config.toml
d_expert = 128
normalize_top_k = false
init_std_router = 0.0109
head_dim = 32
norm_eps = 1e-06
positions = "rope"
tie_word_embeddings = false
init = "uniform"
init_std_qkv = 0.0407
beta1 = 0.95
warmup_steps = 200
max_seq_len = 768
Below are experts of layer 3 (counted from 0) of a mixture-of-experts language model. Rows are named router (the router's row for the expert), down (a neuron's output weights, with its number) and show model dimensions 64-127. Each number is 200 + 30 x the weight over its row's rms, rounded and kept within 0 to 999.
After each expert's rows: "raises" lists some tokens whose logits its average output raises strongly, later layers aside. This comes from a sample of Wikipedia text that the model never trained on.

# expert 20
router,173,229,96,190,164,196,173,203,188,193,205,225,189,184,205,169,206,196,204,186,171,252,169,188,197,182,185,247,182,207,204,208,158,177,221,228,189,215,198,199,183,228,173,227,226,252,135,199,136,198,218,188,185,166,195,203,205,188,184,215,172,198,219,200
down0,229,184,217,201,206,230,211,217,172,162,227,184,212,191,248,193,185,202,234,130,225,269,219,203,186,244,159,224,170,249,181,190,245,212,208,250,206,187,213,170,246,232,216,187,202,241,209,181,127,217,213,222,202,186,165,176,216,164,193,177,238,203,198,174
down1,210,217,230,211,173,166,270,222,237,199,162,161,255,208,146,163,200,213,157,195,199,201,205,207,245,209,192,197,202,231,184,211,179,165,198,151,190,184,200,240,160,218,222,242,223,288,236,221,242,167,225,174,142,171,198,200,182,170,186,228,146,223,210,186
down2,178,203,172,156,213,176,183,150,238,223,186,201,248,195,214,164,208,236,121,202,188,237,185,205,239,186,199,247,173,223,207,242,173,192,219,138,147,176,190,203,223,216,240,198,284,210,159,230,160,177,217,212,214,262,182,238,244,177,228,209,181,166,212,200
down3,225,191,233,222,211,233,169,196,207,224,255,204,193,225,193,145,178,228,207,226,237,192,222,196,167,190,207,139,198,191,195,212,188,185,171,133,177,146,174,167,244,212,194,208,202,259,148,235,216,185,186,254,96,187,211,224,188,186,203,208,180,198,160,203
down4,226,194,197,209,248,236,195,168,206,185,199,253,181,165,201,183,207,220,166,243,255,209,185,227,241,242,181,269,186,171,201,197,204,268,202,179,235,158,206,232,236,193,238,165,169,230,201,158,180,171,184,201,196,229,187,181,237,233,208,198,172,244,217,182
down5,185,214,180,213,201,221,226,196,180,163,180,253,216,192,128,163,214,217,166,184,205,154,165,191,217,175,177,193,216,178,221,150,206,178,204,195,241,185,120,176,157,179,243,145,229,189,116,163,177,186,170,231,190,240,150,249,187,200,211,229,224,249,220,198
down6,222,247,183,254,199,187,162,169,239,192,255,197,202,226,174,187,196,216,194,207,237,211,188,159,257,214,152,237,176,176,169,246,191,144,228,198,161,177,175,218,132,169,246,192,265,198,218,134,240,165,146,151,161,210,216,223,189,134,197,200,200,206,177,183
down7,209,165,217,171,226,172,243,215,188,230,169,208,165,233,240,200,175,206,223,173,182,201,196,231,171,209,208,278,224,138,156,211,243,163,215,159,149,166,197,161,180,198,207,239,183,143,190,180,201,209,216,159,148,176,249,202,210,184,184,216,177,190,241,190
down8,189,164,223,197,203,200,219,182,203,189,195,196,182,202,201,116,175,279,174,179,146,215,193,210,209,223,151,193,189,180,214,173,210,215,205,164,199,228,184,197,173,221,223,179,182,189,219,233,156,200,202,178,220,245,173,205,222,233,169,136,225,210,172,153
down9,186,167,242,253,222,166,211,159,195,169,220,196,241,207,205,261,183,151,179,211,231,188,201,167,219,227,208,227,143,185,179,228,216,186,198,166,219,191,205,169,277,206,178,220,168,138,236,268,181,228,184,189,195,213,190,229,174,255,208,161,193,179,209,207
down10,187,196,188,187,231,157,186,156,203,177,182,189,203,221,239,198,165,160,232,212,265,172,174,203,176,194,180,177,193,199,194,219,193,176,194,199,144,198,225,172,194,256,206,254,194,244,191,200,254,180,148,239,172,191,198,232,192,238,243,203,256,247,179,184
down11,215,185,214,204,214,160,183,136,178,253,193,203,225,178,157,206,182,244,169,196,193,207,213,234,229,214,239,227,204,203,196,228,186,236,229,234,204,136,251,247,215,163,200,216,231,226,255,192,210,230,165,251,175,180,156,240,195,222,189,233,149,169,247,180
down12,226,233,215,219,189,240,172,173,220,177,224,218,136,198,177,157,239,236,279,197,205,216,138,196,141,204,283,184,264,153,162,235,199,205,241,239,239,230,161,195,214,200,195,209,205,209,233,155,217,168,218,182,161,239,206,288,216,187,117,235,178,176,220,240
down13,219,197,243,171,208,189,181,174,284,205,175,172,174,231,193,161,229,174,211,186,173,216,175,163,190,177,190,158,165,172,192,182,199,210,189,192,210,181,197,211,150,207,201,155,189,216,191,187,241,181,211,165,190,196,194,179,156,131,219,212,216,166,186,184
down14,183,238,201,188,207,303,208,163,199,178,199,147,227,255,217,247,157,207,175,224,226,192,181,234,174,185,222,211,215,195,217,222,160,153,209,263,209,204,238,249,167,178,242,236,223,197,117,192,199,240,236,242,188,223,280,182,245,200,193,240,228,218,223,247
down15,234,177,189,177,193,150,210,220,224,195,197,184,117,154,198,224,192,193,177,173,206,239,206,207,181,156,194,186,209,223,227,239,121,147,182,228,210,156,182,207,191,222,216,206,198,238,164,176,222,176,171,166,258,158,182,184,169,179,246,218,168,207,191,189
raises: ".", "1", "-", " and", "0", "2"

# expert 18
router,190,180,176,194,227,163,209,196,145,178,204,269,191,128,216,197,203,224,196,188,150,190,237,174,212,231,236,202,139,233,205,166,193,176,229,162,185,182,220,186,184,159,180,197,252,171,187,225,179,222,174,207,199,182,247,198,244,222,221,202,208,179,221,189
down0,211,234,207,200,218,250,168,229,215,197,192,219,185,205,257,261,225,233,188,170,221,236,196,193,214,197,180,174,209,191,213,183,206,204,221,276,161,132,235,155,209,238,182,201,198,205,218,279,259,204,196,155,153,208,223,241,225,225,238,166,162,158,181,213
down1,241,178,215,215,192,165,196,219,196,212,212,215,217,209,198,200,190,220,191,164,205,191,220,185,238,117,218,177,219,179,215,222,272,166,172,211,217,186,209,265,208,179,178,186,187,221,198,243,181,206,197,234,222,194,218,163,225,194,192,201,192,157,237,178
down2,197,199,276,194,179,216,147,213,203,202,274,219,234,197,186,146,225,152,207,208,176,205,167,191,202,176,202,262,162,173,172,216,218,152,224,190,166,212,220,216,214,231,216,146,188,188,228,235,209,157,191,193,243,219,214,236,255,231,199,195,199,275,182,182
down3,191,139,179,170,216,187,212,226,181,224,220,229,180,182,201,140,177,226,198,230,216,182,141,223,221,161,251,174,209,175,197,222,214,204,228,239,203,179,158,220,204,222,181,226,147,216,205,209,188,201,141,161,242,185,170,200,186,213,171,186,182,215,158,221
down4,214,158,237,180,175,207,142,193,189,229,182,141,123,223,162,213,190,176,207,187,184,137,217,184,203,301,181,200,221,262,217,223,168,269,221,212,272,237,221,193,190,190,206,167,235,209,170,215,195,219,205,212,204,189,228,207,246,164,200,214,225,184,201,209
down5,219,210,244,192,206,283,200,252,254,206,142,211,183,211,195,169,176,267,185,199,205,203,265,201,189,171,180,218,201,263,226,161,203,197,235,180,223,198,219,173,179,202,244,231,160,175,200,230,196,183,168,156,183,202,175,160,263,200,155,213,153,175,225,166
down6,216,226,153,196,181,207,202,208,208,196,171,157,183,168,147,204,171,140,212,193,176,168,220,215,201,212,127,131,127,165,181,144,247,191,201,205,193,242,220,208,203,192,218,127,180,214,240,199,228,185,178,209,232,190,221,172,182,182,222,196,240,214,156,171
down7,217,187,236,205,237,182,218,254,190,255,212,130,227,173,214,157,173,191,178,268,177,158,170,212,130,189,170,217,250,163,210,175,215,194,215,154,169,198,260,170,235,174,241,223,246,226,201,238,200,223,156,196,226,212,170,197,224,157,234,192,187,157,187,168
down8,217,140,190,191,223,191,194,191,283,204,179,191,253,209,266,231,203,200,159,185,194,208,249,234,195,165,278,178,134,186,198,191,213,192,152,208,205,178,180,189,230,191,178,184,191,227,191,199,220,146,248,201,249,196,235,165,197,146,185,214,183,219,154,203
down9,199,218,227,300,178,207,275,214,191,202,192,198,261,188,167,221,154,186,166,227,196,173,219,183,182,168,190,198,261,244,171,216,175,211,136,227,189,213,200,164,205,220,214,249,223,142,195,231,172,183,183,240,177,201,230,212,159,213,240,220,192,146,179,275
down10,199,175,215,213,195,207,197,231,200,211,140,187,191,186,189,214,220,191,191,150,131,188,206,197,172,222,219,198,177,190,237,216,216,233,197,206,161,178,260,173,214,246,190,231,266,198,156,195,190,129,226,216,198,162,207,214,193,172,123,191,167,132,257,168
down11,229,157,213,151,169,204,186,169,205,214,186,209,202,217,194,209,177,243,179,192,196,199,150,245,197,108,247,180,184,227,241,179,148,217,184,196,191,190,224,209,211,252,232,221,193,251,240,207,199,222,199,143,167,205,233,192,196,234,206,242,247,154,231,157
down12,169,237,196,133,165,171,202,211,207,202,222,199,151,244,232,217,187,201,227,204,186,180,211,255,205,156,219,178,237,232,235,148,204,187,216,205,208,171,261,165,142,194,182,242,258,224,224,240,220,212,163,171,155,158,217,211,142,196,178,272,177,159,175,247
down13,227,269,221,184,200,235,232,217,162,222,197,198,160,246,197,209,226,215,227,222,216,225,174,194,226,164,242,206,214,169,211,235,243,201,225,178,190,220,174,240,208,192,184,177,212,187,205,192,186,169,108,149,193,201,220,163,205,210,169,170,183,168,200,118
down14,193,210,182,216,264,120,178,173,197,234,144,187,209,191,222,206,221,172,246,209,176,152,207,246,211,203,181,193,166,155,223,233,202,172,236,155,194,209,230,166,235,191,158,167,165,251,213,193,190,213,201,240,255,175,227,187,185,192,207,175,189,266,223,262
down15,251,174,178,157,166,206,154,236,208,194,198,190,182,153,178,202,202,216,229,204,205,198,169,179,266,177,207,196,144,184,234,182,222,213,184,219,191,168,255,186,229,206,222,220,200,152,209,194,185,207,197,163,179,191,232,168,204,244,205,187,196,192,172,177
raises: " about", " in", " the", " on", " at", " some"

# expert 9
router,168,196,187,168,221,163,202,240,181,157,240,199,195,200,191,141,142,191,182,144,199,227,189,180,203,173,242,208,184,208,192,177,178,182,228,184,221,173,219,247,189,213,189,201,211,200,170,233,233,214,178,248,170,157,198,235,199,187,218,196,214,172,215,219
down0,188,186,180,203,207,159,177,177,224,144,186,182,215,175,184,201,190,179,168,129,223,180,210,234,256,174,205,183,221,210,236,233,164,148,189,140,151,198,226,121,187,224,160,172,171,233,208,202,253,173,192,193,238,240,257,184,178,197,232,144,226,190,194,237
down1,230,210,217,261,229,229,188,185,155,233,197,190,210,216,208,211,206,181,215,181,160,194,190,205,218,190,260,178,198,172,224,232,193,204,148,192,218,222,228,249,215,208,193,251,227,259,203,217,199,211,200,200,223,172,227,194,171,217,191,201,214,174,218,219
down2,217,186,177,243,192,175,232,209,155,155,232,134,138,148,226,185,178,206,171,166,236,228,165,196,195,224,197,192,216,213,174,165,169,192,213,180,253,199,254,203,210,202,205,224,205,202,128,158,229,179,138,222,259,233,204,148,208,228,142,230,185,215,150,214
down3,252,220,158,195,183,166,153,205,210,179,181,228,167,197,202,233,227,212,216,226,187,208,217,236,265,226,255,226,222,126,198,209,170,188,195,221,209,196,181,259,167,239,194,233,190,152,192,248,224,220,178,182,224,160,239,199,201,188,219,179,218,175,236,201
down4,163,193,185,200,216,140,186,175,160,199,173,198,228,156,199,207,185,187,192,222,187,162,226,185,162,222,216,166,208,196,181,160,211,180,234,201,149,244,176,192,191,190,157,231,170,207,206,200,199,244,227,215,205,212,181,203,201,196,162,196,204,167,209,224
down5,217,127,234,169,213,223,252,158,135,224,203,209,172,201,224,190,141,186,158,245,203,202,202,152,175,200,208,233,189,202,216,209,180,218,197,218,196,227,229,199,175,242,231,200,170,272,207,172,201,176,186,192,147,204,220,250,193,235,212,190,245,212,182,183
down6,151,210,238,224,203,205,230,195,233,190,197,222,198,235,213,228,221,198,240,253,273,263,189,197,156,212,219,219,218,204,221,231,164,196,115,163,206,171,165,163,166,171,180,210,165,214,213,185,226,187,206,194,189,169,197,203,194,219,221,182,208,258,215,189
down7,235,210,250,173,171,249,192,128,158,191,188,170,202,217,151,182,175,199,193,195,188,218,169,157,187,138,155,241,197,168,140,188,218,254,235,208,252,256,201,199,205,173,189,190,229,179,171,177,214,205,215,175,193,182,213,209,156,210,203,264,194,181,160,208
down8,206,168,264,244,214,151,249,215,127,183,218,237,215,205,132,206,209,253,260,196,218,205,213,206,205,245,219,217,233,172,188,189,170,163,218,162,197,189,156,238,216,216,171,203,137,173,195,196,198,211,218,227,226,199,160,180,169,186,224,223,238,225,172,211
down9,192,189,208,193,212,266,233,150,136,193,195,259,177,267,195,226,223,222,222,162,162,192,168,229,150,226,212,159,250,194,179,147,194,171,206,236,148,218,171,259,136,246,179,168,196,243,209,201,239,183,191,194,184,197,188,170,243,161,183,171,188,175,214,206
down10,214,177,226,211,189,233,195,185,205,196,164,192,182,227,180,218,174,194,220,136,192,179,189,159,191,221,190,186,150,212,192,195,216,189,177,143,236,245,173,204,187,209,218,215,183,168,168,187,204,156,213,218,201,228,142,190,205,194,195,200,197,190,217,138
down11,199,217,213,155,164,249,211,176,211,161,197,224,199,107,192,227,237,243,187,191,230,200,168,211,244,204,144,180,174,221,236,210,217,188,179,200,199,228,217,190,177,246,138,233,198,200,199,188,150,152,253,233,238,191,214,204,228,169,182,243,198,141,203,196
down12,219,177,194,195,219,200,155,186,160,181,202,224,216,171,231,183,171,173,161,223,204,204,193,207,237,228,224,246,174,227,164,252,165,150,207,226,187,157,232,235,169,210,235,240,203,244,228,176,189,160,231,192,226,158,191,215,252,202,131,147,138,197,172,142
down13,205,189,175,227,183,218,119,219,189,205,151,185,171,164,149,250,184,172,217,197,231,165,222,187,223,214,191,227,229,200,205,203,238,190,205,224,184,228,242,193,133,163,162,169,188,212,164,138,196,164,131,180,189,162,141,153,195,169,159,230,168,216,196,240
down14,234,231,178,193,229,197,269,220,233,127,223,221,218,205,184,186,163,168,182,175,174,195,216,252,189,209,163,215,164,246,250,186,221,269,189,238,223,161,203,185,211,180,232,198,206,138,221,186,226,151,207,199,167,212,197,154,223,198,213,156,201,130,192,226
down15,219,196,220,199,165,178,182,215,159,215,199,224,237,186,275,168,234,189,208,208,130,188,214,227,179,147,231,188,193,185,198,205,173,179,183,207,238,142,215,181,235,180,228,235,214,185,208,230,201,227,226,196,196,200,206,181,159,153,199,208,156,227,218,202
raises: "9", "8", "7", "0", "5", "6"

# expert 4
router,229,194,193,191,252,196,235,228,165,172,196,200,182,184,182,191,170,219,197,151,167,196,225,221,192,226,216,229,138,191,218,151,227,198,211,196,222,163,176,211,145,218,176,228,232,206,215,241,174,259,214,250,205,217,210,267,180,223,148,229,257,135,230,196
down0,167,185,182,132,224,194,203,254,203,248,158,170,190,165,208,206,239,204,153,187,199,204,203,266,167,233,195,208,220,220,198,191,229,241,181,227,203,180,211,191,180,158,203,162,180,234,182,204,174,190,204,210,126,245,191,209,202,228,195,190,209,204,189,257
down1,199,146,198,213,223,182,206,273,227,191,210,201,207,229,196,199,175,218,233,199,190,208,136,217,257,219,233,219,262,133,191,139,150,153,180,196,191,213,194,186,179,261,215,142,177,231,220,166,186,189,206,168,190,188,174,193,234,144,205,186,159,179,204,227
down2,208,189,158,207,241,197,244,237,169,217,145,183,176,202,204,206,282,185,176,270,169,270,199,174,187,179,159,205,180,172,172,234,246,204,178,176,247,220,212,189,167,226,179,210,221,236,156,204,181,172,172,239,165,214,260,231,219,219,221,220,199,243,158,254
down3,226,167,211,228,155,183,127,166,227,191,237,202,205,206,230,167,231,175,222,174,247,239,238,197,200,182,171,159,174,199,177,204,220,219,184,145,234,230,190,173,193,183,194,175,216,137,201,206,179,211,166,232,131,179,186,230,179,224,190,192,232,205,193,203
down4,194,193,158,197,179,144,236,187,234,203,215,192,246,241,262,231,148,149,233,203,131,168,180,220,187,199,161,173,217,170,213,232,175,196,234,202,210,221,176,163,174,223,193,174,215,265,227,164,195,201,255,213,200,189,189,249,190,259,193,237,174,155,229,198
down5,211,202,185,215,161,238,217,239,178,221,233,183,215,250,226,189,186,209,141,216,218,183,139,192,166,201,167,141,266,163,190,229,224,187,195,203,171,197,198,250,198,254,162,186,192,168,203,150,167,180,176,158,191,220,225,184,217,149,218,175,258,186,177,199
down6,186,175,191,151,192,145,199,178,197,248,161,212,205,183,187,242,203,200,233,180,206,197,166,193,166,224,258,224,201,162,196,208,218,190,239,179,204,203,209,233,171,201,192,265,245,140,183,237,163,209,189,196,200,243,168,292,152,174,170,204,163,225,209,198
down7,206,184,173,212,174,157,183,187,205,239,201,174,198,237,214,251,233,182,168,154,164,191,227,232,179,207,228,225,167,240,133,231,195,173,218,224,236,205,233,211,185,171,228,244,212,194,216,225,253,222,267,198,190,213,196,182,194,250,238,191,234,177,213,218
down8,246,167,164,201,206,175,180,197,201,210,219,202,149,222,197,187,213,219,184,214,216,155,231,117,246,210,150,228,159,183,198,169,190,151,191,179,250,217,190,188,209,201,188,203,181,255,189,169,208,226,213,189,169,176,211,152,208,236,181,165,221,219,217,175
down9,188,220,172,210,208,202,202,170,189,235,216,169,223,211,209,260,218,167,197,242,233,206,233,198,148,223,264,163,229,217,148,221,221,167,257,182,185,190,222,225,193,286,211,186,174,252,136,191,201,185,246,180,180,164,182,184,190,213,203,188,183,166,283,227
down10,173,210,219,234,191,182,186,184,201,213,193,264,242,239,239,182,203,218,206,233,240,197,227,212,194,262,216,155,204,187,233,177,189,185,196,187,288,147,207,239,217,193,209,183,166,191,183,189,225,216,257,192,257,215,182,215,236,181,205,226,137,144,193,191
down11,194,216,197,208,200,163,170,197,225,155,240,203,199,206,224,262,249,177,193,165,209,251,180,142,217,183,259,231,188,182,192,228,221,282,204,196,190,190,233,204,164,237,192,163,205,184,163,171,203,188,207,199,186,157,206,142,144,183,145,226,265,201,207,164
down12,179,220,258,215,216,202,138,193,220,209,192,232,212,240,191,205,187,174,151,147,238,224,215,208,214,205,201,226,228,198,223,169,146,257,178,206,179,218,199,172,168,187,197,138,172,163,203,180,143,175,236,267,179,209,211,204,193,229,200,209,205,175,156,150
down13,208,233,218,200,233,165,204,151,180,211,213,246,237,174,156,215,147,199,182,211,244,187,205,173,219,170,217,239,264,211,237,215,253,192,247,161,117,177,250,205,177,177,208,234,229,244,209,198,255,165,208,185,246,224,200,227,96,212,177,214,214,226,186,249
down14,175,157,214,196,184,176,176,168,147,178,140,200,177,156,251,203,211,170,282,209,197,194,149,157,176,179,187,176,240,170,186,196,224,240,224,173,212,146,204,205,209,211,193,179,187,164,189,191,210,214,213,165,241,182,217,221,187,247,192,227,186,171,188,191
down15,221,191,205,213,195,227,162,191,197,175,240,169,195,183,165,128,235,222,174,206,172,163,225,194,188,223,232,186,217,244,213,246,217,161,218,201,268,218,209,182,179,186,216,229,239,204,213,261,278,203,202,243,283,205,202,214,216,194,211,211,217,203,234,146
raises: "2", "1", "3", "8", "4", "7"

# expert 27
router,182,154,184,193,233,240,183,192,153,218,174,194,163,187,200,142,181,177,179,212,160,198,216,249,193,198,215,240,176,129,193,241,127,154,228,212,199,188,130,235,181,168,216,229,235,217,250,195,211,232,191,212,214,182,205,194,214,251,202,250,189,154,229,193
down0,229,200,166,187,157,202,238,214,222,192,218,180,224,174,203,215,189,209,169,165,183,236,158,257,201,212,170,171,155,227,166,218,192,222,219,189,219,169,160,234,248,193,193,220,169,192,239,192,233,189,220,168,134,178,199,170,201,183,213,193,174,214,261,188
down1,151,249,184,231,228,193,198,178,189,184,205,274,191,221,228,238,161,200,233,209,217,228,217,213,183,223,202,279,150,203,188,207,201,202,194,183,227,170,211,219,183,151,154,222,218,191,238,218,190,219,194,199,210,243,198,150,213,197,184,176,206,184,187,193
down2,227,171,160,215,213,224,224,172,171,229,168,133,208,207,217,188,137,181,160,214,199,190,232,188,208,164,167,256,197,182,196,186,159,186,213,190,224,207,214,196,193,242,195,144,151,172,235,233,248,216,173,236,241,177,201,175,191,202,212,139,214,175,155,231
down3,200,201,200,181,111,218,209,200,133,205,196,230,164,193,241,207,207,156,219,197,221,230,220,144,132,199,165,202,199,174,194,234,187,222,150,169,242,218,208,207,208,179,198,168,211,241,187,196,244,150,207,253,202,180,169,164,164,170,213,176,196,218,229,195
down4,194,150,224,223,223,169,229,199,236,196,201,209,172,213,180,177,195,222,208,192,237,228,148,196,198,239,179,209,207,212,184,167,237,203,167,235,201,142,157,222,214,230,216,203,221,141,184,196,194,200,146,174,173,273,219,240,205,179,197,209,184,209,185,201
down5,179,224,257,121,173,193,190,233,179,209,221,197,227,190,156,194,209,177,184,214,169,179,205,247,263,177,207,203,247,166,223,194,234,214,181,230,179,183,154,158,185,257,170,183,205,139,215,229,166,121,217,164,205,231,171,221,183,190,211,230,249,226,180,166
down6,165,198,171,198,193,210,219,231,169,147,178,228,229,182,179,199,224,235,190,258,196,252,188,196,209,259,197,237,188,213,207,229,231,185,217,246,236,200,235,224,187,194,180,185,238,182,237,221,193,214,188,198,173,216,235,192,245,207,203,200,161,164,176,243
down7,209,201,203,172,223,208,198,204,219,178,184,215,192,192,233,148,166,214,162,284,157,259,175,188,176,149,252,211,237,175,231,196,172,153,244,181,236,190,204,238,186,166,220,159,184,182,203,295,225,239,173,194,244,168,223,251,214,195,210,181,158,214,206,211
down8,232,218,201,209,195,184,195,226,234,181,216,274,244,190,242,243,194,184,224,229,155,245,192,171,226,221,195,184,184,195,170,200,194,192,215,193,191,156,148,186,262,192,208,185,235,189,160,172,190,181,206,146,177,171,231,202,215,238,146,149,228,206,177,169
down9,215,236,206,252,193,143,216,211,182,180,215,153,200,211,220,231,242,170,205,252,116,188,199,150,214,175,171,195,217,151,183,163,231,203,157,234,193,183,220,203,227,159,255,201,273,230,152,207,216,162,202,195,173,172,233,233,192,129,193,197,216,182,177,194
down10,240,170,234,190,207,176,215,195,210,214,192,176,202,149,158,208,210,207,160,133,237,194,188,213,177,187,206,224,187,148,260,212,233,205,207,203,193,219,198,244,232,150,204,176,200,246,206,273,157,236,208,175,213,248,256,221,156,196,210,231,198,184,221,226
down11,245,189,244,202,215,192,170,264,176,144,245,210,210,210,169,229,194,156,200,206,197,210,236,227,186,202,237,218,213,152,241,235,245,231,216,214,208,174,243,199,200,156,197,186,166,203,197,229,158,202,217,204,248,153,157,216,163,188,221,182,190,198,160,143
down12,167,287,211,207,197,217,183,232,194,212,201,206,153,161,211,170,210,322,223,199,167,189,160,180,155,241,201,196,171,187,175,220,230,189,233,180,221,177,158,182,231,245,237,212,199,170,157,166,207,180,232,251,192,173,195,204,176,139,203,182,253,261,165,164
down13,177,201,208,193,230,148,226,151,203,136,233,153,199,204,219,183,212,179,195,224,207,148,156,241,164,169,170,196,201,207,180,230,164,228,284,218,180,220,202,232,213,192,199,239,138,195,214,218,225,237,224,204,207,126,231,242,235,182,239,191,176,186,228,228
down14,215,228,247,221,231,195,217,213,164,209,241,226,174,196,218,249,180,149,231,167,215,173,209,236,224,212,181,273,254,201,171,217,203,207,135,184,151,268,216,184,208,245,200,197,186,197,166,192,218,228,235,269,260,221,229,207,215,192,217,195,201,155,266,187
down15,211,233,161,156,203,196,243,201,193,206,207,186,220,213,173,221,217,188,224,199,161,148,164,175,202,179,181,225,179,227,197,171,169,205,176,198,234,189,237,241,219,182,238,204,236,255,189,237,185,178,153,254,268,198,194,209,161,218,228,187,178,208,204,119
raises: " him", "Scientific", " |", "=", "===", " "

# expert 14
router,229,191,241,194,283,248,187,190,183,218,160,239,150,142,174,193,172,214,222,243,136,231,167,217,233,185,234,205,226,215,226,189,174,168,196,184,204,150,220,201,192,234,207,217,208,200,105,210,213,171,185,243,203,213,218,186,260,219,156,229,198,196,213,209
down0,208,158,214,224,200,176,217,225,225,224,228,276,195,214,236,213,225,207,204,254,205,148,238,249,207,174,228,205,177,200,185,169,206,155,175,192,189,192,196,210,222,201,221,187,210,220,212,236,219,188,213,147,257,206,218,228,264,149,230,228,158,221,161,130
down1,180,205,224,238,199,195,160,206,237,237,210,204,211,217,178,207,217,166,164,223,237,155,238,194,200,202,186,201,247,218,238,245,188,204,213,261,167,191,204,273,184,172,237,176,201,165,230,233,217,198,228,234,203,187,193,247,238,202,181,154,130,158,247,241
down2,217,179,221,179,161,209,187,215,192,200,184,230,190,148,213,204,198,216,167,235,239,231,173,151,200,234,208,194,206,200,141,167,226,171,206,247,271,199,257,198,223,196,228,212,243,252,195,194,169,185,191,220,185,183,234,196,235,246,157,276,185,171,169,217
down3,210,175,167,174,179,137,252,192,137,206,190,260,162,227,187,237,211,172,198,149,202,205,207,204,213,214,184,184,175,194,204,213,148,264,165,264,198,193,223,180,125,227,202,144,229,197,221,208,192,194,184,212,254,250,215,184,160,212,160,201,231,168,222,206
down4,195,153,188,218,196,224,194,200,238,273,211,202,192,222,205,210,238,202,226,174,178,174,173,210,189,189,214,267,201,178,195,193,165,219,203,206,150,197,208,207,191,188,217,270,169,223,191,159,230,180,152,243,239,167,236,197,188,209,207,155,209,208,194,144
down5,207,188,274,191,239,236,224,191,202,220,229,215,189,209,186,199,249,226,192,206,244,192,183,242,193,205,228,194,156,211,208,201,216,177,208,144,193,205,174,180,274,204,231,233,268,213,221,247,246,196,210,227,205,211,153,154,184,219,213,197,209,217,213,208
down6,193,178,176,222,208,167,256,170,211,200,204,162,268,209,208,198,189,205,220,214,230,172,193,211,211,207,149,210,175,172,209,221,246,166,148,151,182,226,167,219,181,219,198,163,182,211,239,195,151,205,174,208,238,202,152,187,233,225,207,212,226,240,233,135
down7,211,175,220,163,164,231,208,186,184,245,230,150,167,244,219,186,185,230,190,244,145,203,221,212,208,184,232,215,163,218,184,178,198,189,185,171,144,153,225,232,196,232,217,238,184,200,241,248,153,237,230,105,234,178,212,188,226,180,200,207,253,287,210,203
down8,246,203,217,190,181,166,258,215,167,230,122,166,218,181,246,188,237,236,227,234,164,157,213,232,208,203,189,188,225,191,241,210,206,262,147,184,222,219,177,117,216,227,184,188,239,208,174,223,208,153,189,157,199,232,167,189,202,185,179,158,178,214,137,159
down9,206,214,165,204,144,202,190,210,150,178,200,206,194,182,212,163,246,212,186,218,141,215,149,208,197,270,206,188,244,246,124,224,162,199,164,198,233,231,231,174,213,236,186,178,251,178,166,180,203,164,197,215,182,199,222,260,208,179,163,226,134,200,191,241
down10,166,208,175,197,194,196,205,244,217,193,187,221,249,171,207,192,198,158,210,204,226,157,262,188,252,197,201,208,224,190,214,200,126,203,192,158,209,230,164,203,202,181,210,211,177,244,215,199,218,213,263,205,202,221,191,178,171,172,234,182,238,301,255,170
down11,193,248,149,236,225,201,226,150,215,171,203,226,194,232,193,235,120,226,259,182,147,188,139,199,207,198,173,149,210,233,204,209,205,185,232,190,194,209,219,185,141,195,230,260,213,232,172,222,174,281,226,169,172,199,164,192,216,221,227,268,260,180,225,189
down12,222,238,163,181,167,178,188,232,193,205,148,203,201,254,198,185,176,205,254,249,175,223,177,234,215,172,241,138,157,222,218,198,204,231,221,211,227,183,180,199,240,164,198,172,176,213,176,206,116,175,150,190,184,173,193,180,214,164,112,234,212,212,245,221
down13,197,194,177,214,227,234,210,178,163,217,187,242,186,215,167,196,175,190,219,249,206,204,182,139,209,164,181,209,175,209,173,186,230,170,227,195,187,188,204,218,176,211,194,142,280,202,182,174,167,156,138,134,232,238,195,217,147,223,179,209,198,133,166,153
down14,213,225,183,180,197,185,172,183,235,213,193,181,168,162,225,228,196,215,208,234,144,206,202,195,229,245,221,207,186,165,147,168,233,211,137,205,267,224,214,208,129,281,234,203,203,158,197,178,192,218,174,145,210,239,171,252,214,258,196,178,164,170,199,198
down15,163,243,206,148,177,187,193,175,228,168,200,210,210,196,186,214,223,136,199,190,214,159,157,218,228,194,206,192,221,224,246,215,190,168,214,194,183,172,218,226,192,165,182,255,162,246,146,194,206,201,133,218,149,176,202,176,254,219,127,214,172,225,244,210
raises: " ", "\n", " |", ".", " m", ")"